config.toml
num_hidden_layers = 8
hidden_size = 192
experts_per_token = 1
d_expert = 224
hidden_act = "swiglu"
router_score = "sigmoid"
normalize_top_k = false
routed_scale = 2.0
norm_eps = 1e-06
tie_word_embeddings = false
learning_rate = 0.000955
beta2 = 0.98
batch_tokens = [32768, 65536]
max_seq_len = 512
max_steps = 12331
Below are experts of layer 4 (counted from 0) of a mixture-of-experts language model. Rows are named router (the router's row for the expert), gate (a neuron's input weights, with its number), up (a neuron's input weights, with its number) and show model dimensions 64-127. Each number is 200 + 30 x the weight over its row's rms, rounded and kept within 0 to 999.
Before each expert's rows: "comes after" lists some tokens at least twice as common just before its tokens as in all text. This comes from a sample of Wikipedia text that the model never trained on. Tokens count by the router's weight.

# expert 46
comes after: " ", " |", "1", " (", "-", ";"
router,225,167,109,204,177,215,198,163,170,199,236,189,234,164,207,157,186,212,185,168,168,194,241,192,202,174,225,196,204,208,208,203,216,190,179,266,222,242,185,179,233,220,210,209,152,188,189,283,194,183,170,249,202,226,204,180,219,196,194,177,207,197,174,185
gate0,200,180,172,230,181,236,193,230,166,166,219,261,203,210,201,172,176,143,229,198,214,191,234,176,150,164,225,213,174,207,126,179,195,148,262,199,188,224,206,190,195,203,212,173,198,218,239,195,207,236,219,233,191,170,125,226,214,272,217,217,166,203,171,224
up0,155,205,186,214,157,254,162,152,207,159,256,196,175,201,220,178,157,156,192,201,198,228,202,174,146,193,252,216,219,175,236,228,165,186,225,217,207,196,220,180,215,207,264,209,184,179,205,236,172,182,177,213,248,188,165,193,152,207,201,185,226,200,177,246

# expert 28
comes after: "|", " |", "\n", ")", " won", "4"
router,251,191,171,248,116,241,186,133,188,196,230,227,233,212,212,176,205,247,228,235,224,150,219,159,204,192,158,197,269,200,211,194,200,192,188,208,262,219,201,256,169,238,192,217,200,185,196,204,194,166,135,209,172,155,198,182,193,180,208,237,196,197,208,199
gate0,186,207,193,241,214,235,167,220,250,234,185,217,199,206,118,201,156,205,204,126,191,177,203,218,223,159,212,183,209,246,179,249,174,164,244,188,154,188,221,200,225,175,180,231,239,192,201,191,229,181,197,249,185,244,210,176,239,216,200,129,212,189,154,163
up0,173,185,214,188,199,168,233,191,258,227,217,197,174,186,181,176,173,180,202,166,166,132,216,236,203,179,233,237,212,240,172,245,186,191,181,205,160,230,177,249,223,170,171,237,191,213,199,210,214,157,179,244,195,224,231,224,278,188,240,171,217,201,209,161

# expert 22
comes after: "3", "6", "7", "4", "8", "5"
router,198,208,132,214,150,221,225,154,147,229,222,218,212,203,195,184,186,187,224,231,188,169,225,199,185,143,220,257,320,206,214,213,176,183,195,215,247,187,209,190,221,221,225,231,185,174,196,266,226,183,144,212,178,146,190,186,175,192,161,181,179,196,191,211
gate0,181,211,217,230,223,155,192,209,191,160,204,179,177,164,196,210,218,169,229,217,170,181,176,132,173,207,211,218,228,193,269,161,162,202,241,248,172,185,208,251,144,162,191,142,231,158,190,224,192,180,216,218,208,159,154,175,164,191,209,194,173,227,175,184
up0,189,192,173,151,158,186,199,199,236,179,232,204,257,205,182,136,281,243,231,130,259,194,216,181,215,217,194,159,228,220,167,238,216,174,231,171,173,190,127,182,214,194,181,220,148,214,192,201,199,160,227,280,208,188,179,196,249,214,201,223,244,204,241,208

# expert 2
comes after: "5", "4", "3", "2", "1", "7"
router,235,216,182,217,144,213,215,150,235,208,211,203,248,200,165,155,201,219,222,171,184,161,172,194,184,162,183,200,248,188,232,150,194,169,181,208,240,208,213,190,176,195,225,195,199,147,166,214,204,212,207,251,185,191,217,164,181,177,180,180,214,222,197,191
gate5,206,178,190,191,193,171,232,196,210,203,208,200,140,225,232,277,161,251,160,189,240,179,207,198,173,177,159,176,187,220,174,221,175,173,214,233,204,203,216,178,210,192,138,214,191,189,174,191,236,191,197,201,171,148,223,171,203,231,137,149,197,195,176,151
up5,230,247,171,214,206,218,211,203,195,195,194,148,229,157,209,245,167,210,255,244,157,228,187,205,171,172,184,215,225,238,170,189,209,150,239,224,236,173,196,218,203,253,231,195,179,159,192,166,223,223,175,218,179,153,181,241,192,137,147,264,164,212,221,253

# expert 61
comes after: "S", " No", " St", " J", " A", " M"
router,217,185,124,166,200,192,240,175,162,201,212,217,251,200,203,148,178,198,174,205,225,172,166,230,193,162,249,217,233,193,214,194,216,196,209,233,250,238,254,216,192,235,193,235,196,201,209,232,163,178,186,239,160,203,186,181,248,173,183,213,189,189,186,252
gate0,206,249,99,220,208,235,211,158,206,232,196,135,219,175,179,218,270,184,178,207,177,224,223,206,170,187,162,236,203,172,196,188,245,214,182,251,137,201,170,163,206,198,167,154,228,213,227,135,177,240,184,222,208,185,188,229,174,204,155,185,235,222,152,194
up0,139,208,251,223,195,188,224,269,260,222,272,217,237,211,223,200,125,169,210,191,178,204,222,220,213,220,218,164,221,213,221,214,108,169,242,182,271,157,210,170,196,178,171,213,195,207,129,192,242,172,148,197,202,188,236,202,248,181,244,177,190,167,230,195

# expert 50
comes after: " ", " United", " —", ";", " U", " sat"
router,215,208,140,198,166,196,215,172,140,233,235,139,249,185,160,181,194,216,153,226,233,148,224,191,211,173,182,171,223,223,197,185,230,187,209,235,193,183,164,224,231,268,170,192,166,181,192,220,198,171,196,218,218,196,206,202,183,196,149,169,218,197,172,214
gate0,221,192,213,177,190,166,232,217,184,215,201,176,226,188,179,180,221,179,174,191,152,170,186,236,111,168,187,160,253,214,308,220,214,200,247,222,206,188,177,213,203,215,168,171,182,205,196,195,234,252,176,180,181,221,263,172,199,189,191,141,150,177,234,199
up0,221,234,223,178,189,185,204,205,163,179,252,201,200,131,229,191,170,237,177,246,190,177,211,204,183,217,195,146,285,222,223,180,149,132,255,196,187,180,204,237,181,208,222,191,190,185,221,221,196,223,212,138,178,168,247,239,223,178,267,233,170,210,240,187

# expert 19
comes after: "%", ".", "0", "6", "8", "5"
router,196,179,168,215,197,235,198,149,186,207,276,203,202,182,222,142,182,192,219,194,181,189,222,182,230,143,203,212,239,252,175,213,186,221,233,208,199,183,199,201,220,193,164,227,162,188,222,276,197,191,219,175,223,181,199,203,191,190,171,195,188,181,145,233
gate0,192,215,164,146,209,169,165,188,244,250,244,196,190,231,199,187,169,180,256,207,198,177,183,206,158,206,180,210,210,203,162,199,164,153,205,139,214,182,175,199,189,213,206,217,188,193,224,218,249,232,186,180,199,198,148,186,201,194,219,197,222,258,154,182
up0,219,171,200,207,212,180,206,202,247,171,211,175,194,245,224,189,216,180,205,203,190,227,170,168,228,184,138,228,139,169,170,200,201,225,165,154,182,193,127,146,223,248,215,216,204,211,198,206,209,208,221,177,239,222,250,191,186,252,189,247,216,183,221,208

# expert 15
comes after: "0", "5", "6", "8", "4", "3"
router,151,177,167,185,174,237,192,168,176,225,253,214,187,155,184,157,186,161,144,223,196,175,262,213,203,177,185,193,277,226,217,153,151,183,219,185,251,203,168,189,202,239,197,193,212,155,234,277,189,176,222,235,163,193,176,208,181,202,185,152,179,200,202,222
gate5,253,217,173,159,192,236,209,216,241,216,127,209,204,220,213,183,223,172,261,219,225,172,176,192,205,202,133,221,191,181,168,128,193,177,207,179,199,191,189,276,180,200,227,223,219,167,168,193,206,165,174,140,192,170,170,182,176,186,180,207,141,205,162,193
up5,198,196,222,154,221,262,203,153,170,211,238,196,209,228,220,185,238,203,190,158,177,227,242,201,211,243,220,193,159,213,185,207,187,144,128,250,180,169,198,183,183,154,248,219,185,224,165,167,122,197,228,181,156,221,233,206,250,206,165,187,216,184,199,206

# expert 55
comes after: " on", "2", "1", "On", " signed", " On"
router,240,193,146,220,175,190,199,198,188,241,199,202,264,161,193,192,190,204,242,236,223,162,169,186,159,194,216,229,213,253,196,156,195,175,227,213,218,172,196,224,221,211,207,213,211,157,180,192,218,189,202,186,235,147,198,265,204,186,191,167,201,203,180,226
gate0,200,228,212,175,187,236,199,182,184,201,244,246,245,204,209,230,174,178,188,190,166,245,209,204,234,223,241,177,207,229,252,194,193,168,234,213,188,170,188,166,196,196,218,164,150,211,215,194,174,132,210,223,217,216,266,179,167,179,209,195,213,156,214,198
up0,253,198,163,212,188,191,172,202,223,203,186,179,173,197,164,157,194,189,217,182,199,185,201,216,200,177,145,232,204,159,182,194,177,209,171,218,208,194,175,173,208,180,171,281,262,201,200,211,218,227,171,237,182,202,201,205,219,220,181,193,201,228,181,176

# expert 12
comes after: " was", " a", " the", " were", " is", " first"
router,183,219,139,191,184,201,218,177,189,207,252,155,251,205,165,196,240,238,177,218,167,174,206,186,148,188,205,224,292,233,249,174,224,196,186,243,235,158,232,207,239,221,212,192,199,163,199,257,165,190,172,227,189,169,156,224,190,175,177,216,162,179,199,206
gate0,188,173,200,114,190,256,172,170,223,180,184,206,198,164,168,250,215,163,237,156,181,224,279,201,219,167,194,182,199,207,215,164,221,227,184,213,209,212,213,204,231,284,244,184,173,202,227,224,204,212,217,173,155,243,203,176,217,190,213,242,211,122,177,215
up0,225,199,197,155,202,155,215,226,187,162,209,210,259,200,181,152,216,180,169,136,191,232,226,219,192,229,195,195,208,185,210,186,185,162,192,245,212,192,172,162,169,181,167,176,246,202,184,195,220,160,197,150,205,283,181,211,281,223,190,194,202,160,193,193

# expert 56
comes after: "8", "1", "0", "9", "7", "2"
router,201,176,137,252,136,192,234,193,191,232,218,176,227,199,154,177,212,194,188,213,194,159,190,223,214,206,170,217,321,174,249,145,189,164,216,186,221,207,191,214,187,238,201,215,221,158,177,240,189,197,194,228,184,188,187,199,214,187,176,186,173,193,173,219
gate0,178,195,167,209,215,196,177,218,233,173,178,191,174,208,216,237,194,246,177,172,215,225,198,187,149,227,193,250,226,176,280,231,177,194,244,203,196,176,215,189,144,225,210,193,235,138,213,211,225,134,229,178,227,181,243,161,174,150,170,192,193,230,241,227
up0,193,227,174,236,228,212,233,175,208,240,171,241,150,258,213,141,156,198,171,242,269,261,197,197,179,166,216,165,168,181,192,190,197,134,188,208,205,195,196,222,145,197,228,207,173,185,259,194,199,202,161,243,227,173,219,162,171,228,218,188,198,257,166,174

# expert 58
comes after: ".", "\n", " h", " g", " km", " G"
router,168,187,160,191,153,178,206,175,152,208,221,175,206,217,192,157,181,162,199,195,211,180,176,169,219,154,176,252,221,210,209,159,232,170,213,210,228,231,212,192,209,239,249,246,201,169,169,273,212,200,183,220,173,192,194,190,178,165,160,182,189,209,160,205
gate0,171,234,107,221,195,194,257,199,174,163,282,192,171,186,197,242,195,226,194,150,188,195,203,197,158,196,232,209,165,204,238,221,200,158,195,243,191,186,215,204,155,193,211,201,197,146,184,219,209,216,219,209,242,165,214,178,201,260,203,209,200,162,165,212
up0,158,209,226,132,206,190,248,214,202,209,227,211,175,162,277,164,178,206,215,236,227,168,155,228,174,214,202,200,202,156,191,219,209,223,204,187,239,193,231,174,187,200,152,145,241,226,213,219,196,205,242,163,197,236,188,237,200,190,168,224,191,186,189,217

# expert 23
comes after: "-", " •", "Personal", "|", ":", "Scientific"
router,206,194,173,189,178,221,220,202,178,198,258,194,200,184,187,234,207,216,198,161,206,176,237,182,234,170,230,238,262,187,231,207,194,188,202,255,227,198,198,221,255,221,235,231,199,169,229,218,192,154,151,233,190,193,194,213,183,192,198,158,199,183,222,222
gate0,226,235,186,242,192,232,175,209,198,186,177,231,201,166,175,133,196,160,250,157,222,223,206,190,201,183,126,156,165,243,190,192,198,195,188,195,161,176,211,162,193,201,228,216,209,183,152,214,217,189,195,178,247,165,181,163,259,220,160,223,196,201,196,182
up0,151,218,157,207,183,216,219,181,170,148,205,164,171,179,190,227,167,180,158,193,213,197,165,257,240,157,269,200,222,184,180,244,212,167,160,202,191,206,203,176,169,180,210,171,189,173,256,226,240,195,276,218,171,239,211,246,232,249,223,212,191,256,143,231

# expert 33
comes after: " |", "N", "′", " I", " C", " D"
router,203,141,154,188,129,277,229,170,209,211,216,186,226,215,213,175,175,192,155,203,217,159,187,192,258,174,195,212,205,184,249,253,226,174,197,197,229,189,174,195,175,227,226,178,178,176,212,201,203,167,225,200,224,181,189,170,232,206,162,192,191,218,193,184
gate5,197,165,183,191,173,245,172,219,165,206,162,120,238,191,210,209,131,186,171,133,135,209,204,192,163,140,216,100,248,218,241,230,219,171,161,286,228,176,175,211,174,249,194,168,153,192,148,254,244,211,201,192,210,235,240,216,229,219,234,180,191,190,226,201
up5,201,240,249,177,157,234,215,211,222,173,205,218,173,200,226,189,227,198,208,189,218,164,232,194,243,217,231,185,176,211,195,157,206,225,227,168,241,245,216,166,191,198,212,189,186,180,195,211,191,188,213,208,174,195,196,239,245,216,194,194,179,150,178,192

# expert 1
comes after: "\n", "1", " \"", "\"", "'", " Label"
router,182,208,142,200,180,231,214,153,184,231,206,136,228,202,191,231,238,208,209,210,196,161,202,215,225,173,187,213,241,224,192,188,190,189,201,222,255,234,220,166,198,234,240,213,194,148,179,247,168,217,174,219,173,220,172,207,179,225,172,199,188,248,173,221
gate0,244,143,198,221,174,230,243,149,222,206,251,229,163,206,181,211,195,201,209,206,210,211,204,227,211,170,207,203,231,182,166,230,225,208,202,193,184,240,245,149,126,197,132,227,271,203,222,230,182,178,217,196,218,247,173,188,148,200,198,175,232,162,180,216
up0,225,211,212,202,231,192,225,190,201,182,166,168,206,222,223,255,258,160,193,210,204,233,222,223,236,187,199,154,153,158,171,202,181,196,175,228,189,186,247,192,207,215,192,232,231,161,228,183,185,206,277,195,177,177,137,230,208,177,211,167,202,185,211,229

# expert 47
comes after: ".", ",", " where", " that", " when", " which"
router,189,184,135,230,156,211,209,134,129,228,209,171,227,191,227,179,204,218,235,213,241,164,135,165,205,172,237,209,267,209,242,212,238,156,220,180,231,191,197,199,212,229,227,194,195,179,194,327,194,199,198,243,192,187,176,169,150,176,182,183,172,186,192,210
gate0,188,205,252,196,217,171,184,188,243,214,244,202,194,181,175,225,157,222,186,212,208,216,200,241,159,178,251,211,186,240,221,237,223,206,233,228,230,176,207,245,251,239,166,197,195,199,215,165,248,191,242,177,163,209,226,237,177,205,265,163,171,194,151,254
up0,158,197,179,191,217,233,250,253,178,208,218,180,225,255,267,157,171,176,201,176,209,195,212,176,219,206,204,218,195,186,181,182,181,219,188,178,137,131,194,236,165,133,187,232,215,237,209,229,183,222,226,142,163,160,180,200,234,160,211,200,223,189,187,194

# expert 5
comes after: "1", "2", " ", " March", " January", " November"
router,214,189,135,198,142,189,203,165,208,209,211,220,248,171,190,159,217,171,171,229,201,181,209,201,185,208,209,230,237,231,185,171,200,202,201,211,236,182,204,222,192,220,194,218,171,204,228,224,192,197,152,171,206,172,157,162,177,196,230,190,171,236,151,212
gate0,204,214,231,202,230,176,190,183,225,156,246,217,157,216,221,226,154,237,255,136,161,177,221,208,195,224,195,215,172,192,172,186,229,218,166,196,226,145,285,188,255,223,185,232,190,218,237,171,219,176,208,197,140,238,152,219,213,172,234,161,227,194,201,159
up0,231,234,207,170,181,188,263,157,260,220,128,195,204,151,193,219,241,209,209,214,212,144,196,169,165,191,194,171,217,219,243,230,121,197,228,173,235,212,187,237,139,233,191,172,262,150,194,218,206,176,260,215,220,250,241,220,242,192,153,222,153,210,175,217

# expert 41
comes after: " the", " of", " his", " each", " this", " in"
router,194,170,172,210,157,183,222,144,192,189,202,173,207,185,208,145,204,180,210,225,231,183,179,154,219,157,238,187,221,271,211,174,204,237,196,251,257,202,198,177,185,231,228,208,186,198,154,298,183,209,171,246,208,173,170,184,176,200,160,199,186,201,167,197
gate0,182,162,222,193,165,160,191,164,268,194,173,170,223,195,238,221,158,147,199,174,144,210,252,211,226,215,222,164,188,201,152,199,210,215,204,240,189,199,171,199,240,225,236,161,172,210,254,240,187,209,191,166,221,229,175,196,195,147,158,180,226,148,154,224
up0,175,177,214,232,218,198,192,220,221,184,167,205,218,187,230,190,169,149,209,184,181,226,266,213,188,197,204,182,207,274,197,197,179,204,178,263,161,162,175,229,230,178,171,181,150,222,190,243,225,224,164,212,216,216,197,172,216,173,197,165,184,214,148,229

# expert 25
comes after: " |", "0", " ", ";", "1", "3"
router,194,161,169,204,100,202,222,166,179,209,200,172,214,174,212,183,173,204,228,211,201,172,186,174,223,203,156,224,236,245,204,189,197,191,218,163,249,169,196,165,216,196,190,219,224,173,192,222,206,186,200,171,219,187,198,212,196,221,151,176,135,226,170,200
gate0,164,208,206,288,200,256,182,223,188,171,246,192,232,227,203,158,161,189,190,184,262,169,214,217,185,206,204,180,207,253,225,174,179,208,134,175,216,180,225,209,231,210,179,248,206,203,169,202,196,210,197,177,151,189,176,213,210,229,183,213,150,182,242,209
up0,134,205,181,220,193,153,205,223,190,201,237,179,222,155,238,241,195,170,224,245,246,247,241,199,189,208,247,172,192,231,216,158,181,214,200,217,173,232,218,198,299,193,238,154,206,251,158,191,171,241,212,189,236,173,183,233,257,178,215,186,166,190,183,204

# expert 18
comes after: "\n", " |", " Candidate", " Party", " Player", " Name"
router,216,190,172,185,217,211,208,153,180,192,231,200,250,186,190,182,203,213,203,195,227,125,198,197,178,147,185,181,233,205,227,219,188,228,196,226,219,191,209,173,185,203,157,200,155,177,188,220,168,205,186,214,217,165,208,156,220,193,192,203,160,188,174,199
gate0,233,153,189,165,236,216,176,176,119,174,183,149,228,223,202,120,242,194,230,209,221,211,137,171,192,162,193,193,179,170,193,200,183,223,181,236,161,162,174,260,229,210,190,203,165,199,192,171,220,170,213,172,200,168,221,193,203,211,186,241,236,193,174,165
up0,190,206,209,199,229,223,211,197,147,207,199,140,182,196,203,170,175,169,157,213,195,269,245,159,187,175,220,198,175,196,177,195,189,179,208,150,195,241,249,166,255,188,223,197,174,244,251,202,178,207,144,146,211,198,263,204,237,229,175,224,242,239,196,177

# expert 10
comes after: " the", "5", "3", "1", "4", "7"
router,163,179,158,237,135,230,239,163,154,214,216,198,255,204,204,176,199,204,226,227,192,204,228,159,192,224,142,210,230,207,193,195,207,202,189,195,219,220,203,214,186,261,201,227,190,164,248,200,186,169,198,237,174,160,183,196,228,161,216,189,214,196,217,183
gate0,239,178,171,216,187,185,185,173,158,166,231,155,241,207,255,200,148,219,199,113,182,221,272,192,217,175,203,216,147,248,190,160,200,166,161,237,216,174,123,197,216,248,178,217,186,191,193,181,207,208,206,237,150,179,170,221,190,233,214,197,206,238,183,196
up0,180,256,206,169,189,201,222,221,196,244,213,204,220,237,215,242,185,209,238,258,212,183,169,155,187,227,189,233,157,224,211,192,261,198,260,200,170,230,210,173,154,176,232,166,209,171,194,184,179,230,222,188,192,182,258,197,157,144,149,218,152,171,215,214

# expert 6
comes after: " |", " as", " MPC", " in", " Az", " does"
router,234,146,132,223,184,205,239,208,189,212,185,164,174,189,168,149,214,178,174,197,243,182,188,183,194,135,168,199,257,214,221,228,178,183,151,234,244,203,215,211,208,215,222,205,170,215,205,268,155,198,182,219,187,162,218,198,207,203,172,196,186,164,157,189
gate0,222,158,134,164,173,187,212,244,241,204,227,202,209,177,196,195,182,227,195,241,234,179,203,219,232,137,164,186,215,192,218,208,166,142,233,179,206,222,250,240,200,224,179,158,193,214,263,233,238,179,250,171,169,229,242,138,238,218,210,225,147,197,164,210
up0,177,193,182,154,160,189,225,192,258,159,168,155,218,199,141,167,176,224,141,179,217,206,182,217,182,208,194,219,183,223,145,193,195,215,205,203,230,180,156,225,185,192,233,182,161,202,177,193,242,221,189,202,224,212,176,209,178,201,177,183,154,203,245,193

# expert 62
comes after: " to", " he", " He", " and", " who", " also"
router,194,196,161,171,146,213,225,197,191,251,207,175,221,190,169,194,199,177,210,239,216,138,147,199,189,193,161,207,258,243,208,182,225,204,215,211,214,194,224,159,212,239,230,209,187,167,169,221,193,191,186,200,167,169,199,180,156,190,210,200,188,190,220,190
gate0,189,198,228,276,267,218,200,169,204,176,180,202,229,207,127,250,246,189,235,197,144,226,214,216,197,208,186,170,170,179,238,157,244,187,166,215,228,206,196,209,208,242,233,230,210,149,189,203,189,244,157,267,208,189,188,194,233,170,192,221,202,181,225,198
up0,205,190,192,240,192,240,180,210,175,204,184,195,239,182,160,195,210,158,287,235,154,230,186,225,184,209,165,212,201,185,215,189,223,196,188,188,256,227,178,217,200,286,215,173,190,156,234,176,177,203,179,238,169,181,157,176,235,147,160,205,129,223,209,212

# expert 0
comes after: ",", "\n", ":", " L", " W", "6"
router,207,191,160,223,174,233,196,158,240,226,202,195,225,169,185,163,238,217,169,224,154,220,200,184,219,181,204,197,210,200,213,198,184,215,226,190,232,184,195,202,171,216,182,190,204,179,240,244,177,245,172,207,236,180,190,226,167,201,197,123,183,229,171,171
gate5,188,171,195,209,241,220,186,109,207,151,238,244,236,218,239,181,158,203,190,229,214,199,236,218,217,159,215,219,202,208,202,159,248,222,197,194,194,275,165,227,187,203,230,244,153,243,199,192,170,238,229,213,208,187,186,185,168,240,198,232,174,179,172,234
up5,227,195,254,209,167,190,211,207,184,214,172,181,204,185,177,247,198,205,232,158,221,221,163,192,138,183,160,225,187,250,190,227,274,227,204,180,233,226,164,156,186,233,197,181,242,222,136,188,212,237,167,226,231,217,240,232,225,219,215,172,175,282,176,169

# expert 40
comes after: " ", " (", "–", "===", " [", "/"
router,187,198,175,187,165,198,226,194,180,217,196,165,201,186,203,163,191,205,197,251,210,161,192,175,240,187,217,221,241,219,202,199,178,206,201,206,193,197,234,205,227,217,209,209,190,195,194,218,180,163,161,234,200,150,221,192,212,189,178,190,188,196,233,217
gate0,151,214,170,213,212,180,172,197,170,230,199,186,243,259,162,197,204,221,178,192,151,161,147,239,207,208,204,199,231,197,242,178,211,177,172,224,199,180,194,193,169,218,187,213,202,186,172,203,208,239,214,248,188,192,171,190,197,249,142,208,148,132,231,196
up0,147,219,139,163,184,160,193,217,173,255,205,162,238,245,210,188,218,191,196,224,177,142,149,227,189,219,210,214,251,203,220,185,158,170,198,218,193,187,230,218,130,209,168,180,255,225,211,186,233,226,210,230,219,208,203,167,186,205,120,211,195,136,240,181

# expert 27
comes after: " ", "1", "–", "-", " Mc", " —"
router,170,180,177,118,183,202,209,171,190,232,231,188,225,199,158,187,199,163,201,189,252,228,236,194,221,195,203,204,199,192,209,181,159,208,221,234,226,227,224,212,177,225,224,247,187,158,230,244,172,176,187,220,208,180,184,202,175,194,149,205,224,216,177,197
gate0,199,183,206,86,173,186,192,173,202,236,218,231,216,215,217,210,251,169,190,154,196,199,193,178,206,171,240,194,166,237,192,226,119,238,218,196,196,206,235,148,209,175,199,170,174,205,161,153,189,192,160,190,172,209,220,185,239,120,231,222,216,255,210,242
up0,179,198,244,231,196,184,164,189,169,258,198,153,237,197,250,184,225,203,184,170,222,216,239,218,137,202,237,206,177,184,171,182,211,167,248,210,174,205,166,160,225,200,182,246,194,206,171,171,191,230,175,172,209,211,242,151,200,153,149,162,203,186,218,220

# expert 36
comes after: " at", "\n", " from", "″", " At", "=="
router,230,171,191,234,118,227,207,184,195,242,206,194,245,170,174,156,208,194,174,206,197,139,181,206,197,154,200,211,241,191,205,228,226,202,195,269,246,172,212,199,181,215,136,177,186,180,196,218,169,195,201,225,184,180,227,222,184,197,237,166,183,193,153,235
gate5,190,138,206,208,178,251,202,188,182,153,168,210,230,206,183,248,174,203,144,247,238,211,235,160,194,188,209,172,196,184,202,193,143,154,222,260,187,219,198,169,216,190,187,199,162,214,239,214,215,247,213,181,200,172,233,216,192,198,215,178,228,253,220,185
up5,172,120,190,167,171,225,253,187,181,148,153,192,221,169,156,186,184,195,163,197,264,172,175,168,190,218,242,163,196,175,219,220,142,164,246,212,176,183,190,175,185,190,143,236,185,199,260,196,288,184,211,194,165,206,232,230,191,181,237,183,209,214,240,220

# expert 43
comes after: ".", "==", "===", " ==", " ===", "===="
router,178,169,116,176,173,199,224,211,176,216,197,178,203,213,167,150,202,232,195,218,219,159,162,185,210,161,210,223,229,225,199,184,175,182,198,250,226,247,210,222,197,204,182,168,210,152,231,287,198,178,180,237,219,168,187,161,203,195,194,174,153,222,172,226
gate0,243,223,239,213,196,221,196,205,241,150,232,178,216,181,184,180,215,185,243,226,234,195,211,203,157,230,230,182,250,256,229,253,186,181,185,222,203,182,236,214,288,235,168,214,166,212,145,189,182,153,175,175,150,190,233,249,272,174,187,219,203,204,196,191
up0,186,179,216,232,170,190,187,232,248,214,192,204,227,203,202,157,193,227,126,191,197,232,233,201,189,239,192,231,174,209,227,209,210,213,144,207,236,175,177,225,216,185,185,203,193,200,215,143,209,184,206,159,204,172,239,233,204,163,202,188,190,177,200,209

# expert 44
comes after: "9", "0", "8", " '", " Bud", "ram"
router,171,169,143,206,131,200,225,150,164,221,232,202,198,162,207,167,207,188,202,226,200,209,183,201,207,210,173,208,255,219,187,150,183,204,218,215,204,204,238,212,162,237,214,190,198,171,190,244,176,190,155,232,166,198,177,186,184,209,187,151,155,215,192,225
gate0,221,169,236,245,179,219,229,201,230,258,237,245,231,182,234,182,184,179,201,158,202,197,173,242,209,174,157,181,234,224,219,186,142,167,218,239,152,215,178,245,165,198,118,189,207,196,172,226,166,204,239,219,173,158,209,184,171,245,145,183,172,192,186,207
up0,214,198,197,202,200,169,209,226,149,181,173,190,143,246,197,224,207,142,218,226,177,189,177,211,181,231,179,234,161,175,219,224,210,162,194,208,179,186,203,220,210,170,178,187,236,215,224,178,195,181,184,224,233,198,216,192,173,178,180,187,223,211,120,207

# expert 34
comes after: " of", " the", " de", " by", " Henry", " Arth"
router,193,156,125,241,154,177,210,183,236,224,255,197,220,188,204,212,226,183,196,200,231,168,185,211,192,202,184,192,212,232,223,171,166,168,206,237,235,191,222,180,194,208,171,193,231,160,188,254,169,194,163,223,157,190,203,196,189,209,178,219,191,177,160,198
gate0,218,148,185,190,196,182,217,237,236,202,185,169,170,165,126,185,151,171,177,187,208,177,219,167,178,223,210,191,197,203,162,204,226,186,203,202,165,197,222,152,175,171,190,231,202,230,171,196,144,233,185,206,160,223,198,179,211,192,192,217,188,190,216,141
up0,171,179,171,226,153,200,191,185,229,211,194,233,126,175,156,218,132,191,223,178,168,123,174,181,194,163,168,164,217,166,144,230,185,184,170,206,209,235,278,208,151,193,173,184,225,175,186,227,222,194,151,186,202,199,226,178,250,194,273,218,184,211,195,216

# expert 39
comes after: " of", ".", " to", " by", ",", " in"
router,174,191,167,239,149,198,199,155,193,205,229,192,260,211,203,189,228,198,206,212,231,159,196,204,242,139,181,182,203,177,175,145,179,202,219,240,197,215,173,227,205,214,230,190,168,175,196,176,194,174,170,237,237,181,155,206,206,194,187,175,215,197,166,200
gate0,233,167,213,221,247,228,153,153,174,159,194,166,195,168,250,247,185,201,152,184,202,180,264,246,220,206,254,242,194,196,220,136,234,175,164,219,160,146,147,218,222,184,185,190,160,206,154,223,239,172,234,199,200,204,236,209,221,225,222,168,195,178,262,209
up0,206,185,173,169,212,219,182,239,209,160,248,182,176,241,238,186,184,155,164,165,199,238,230,184,202,230,208,201,223,213,214,176,226,186,222,161,194,211,230,120,205,237,212,185,189,250,188,237,207,189,158,194,214,212,196,165,216,198,199,184,226,195,170,196

# expert 63
comes after: " ", "–", " N", " Country", " K", " U"
router,210,193,167,185,147,204,252,181,143,215,205,184,223,197,179,161,231,148,216,169,193,135,219,182,178,191,195,154,199,219,219,171,161,159,201,208,203,200,230,220,246,222,194,237,192,161,245,258,198,171,199,176,246,211,175,146,220,213,220,203,192,181,194,188
gate0,167,194,210,204,206,196,230,218,146,179,199,164,214,227,208,220,150,231,179,236,222,212,190,178,172,199,201,248,171,151,191,176,230,234,207,228,196,282,233,193,246,172,212,167,205,178,205,213,140,166,197,219,221,194,167,145,198,199,175,212,183,147,168,186
up0,219,221,198,211,180,210,162,217,235,210,238,199,206,208,220,172,176,227,240,201,258,158,187,173,157,220,129,210,225,199,195,209,237,179,158,143,208,208,181,241,206,179,210,189,219,245,200,228,171,207,245,162,185,158,193,263,154,180,185,233,261,186,184,241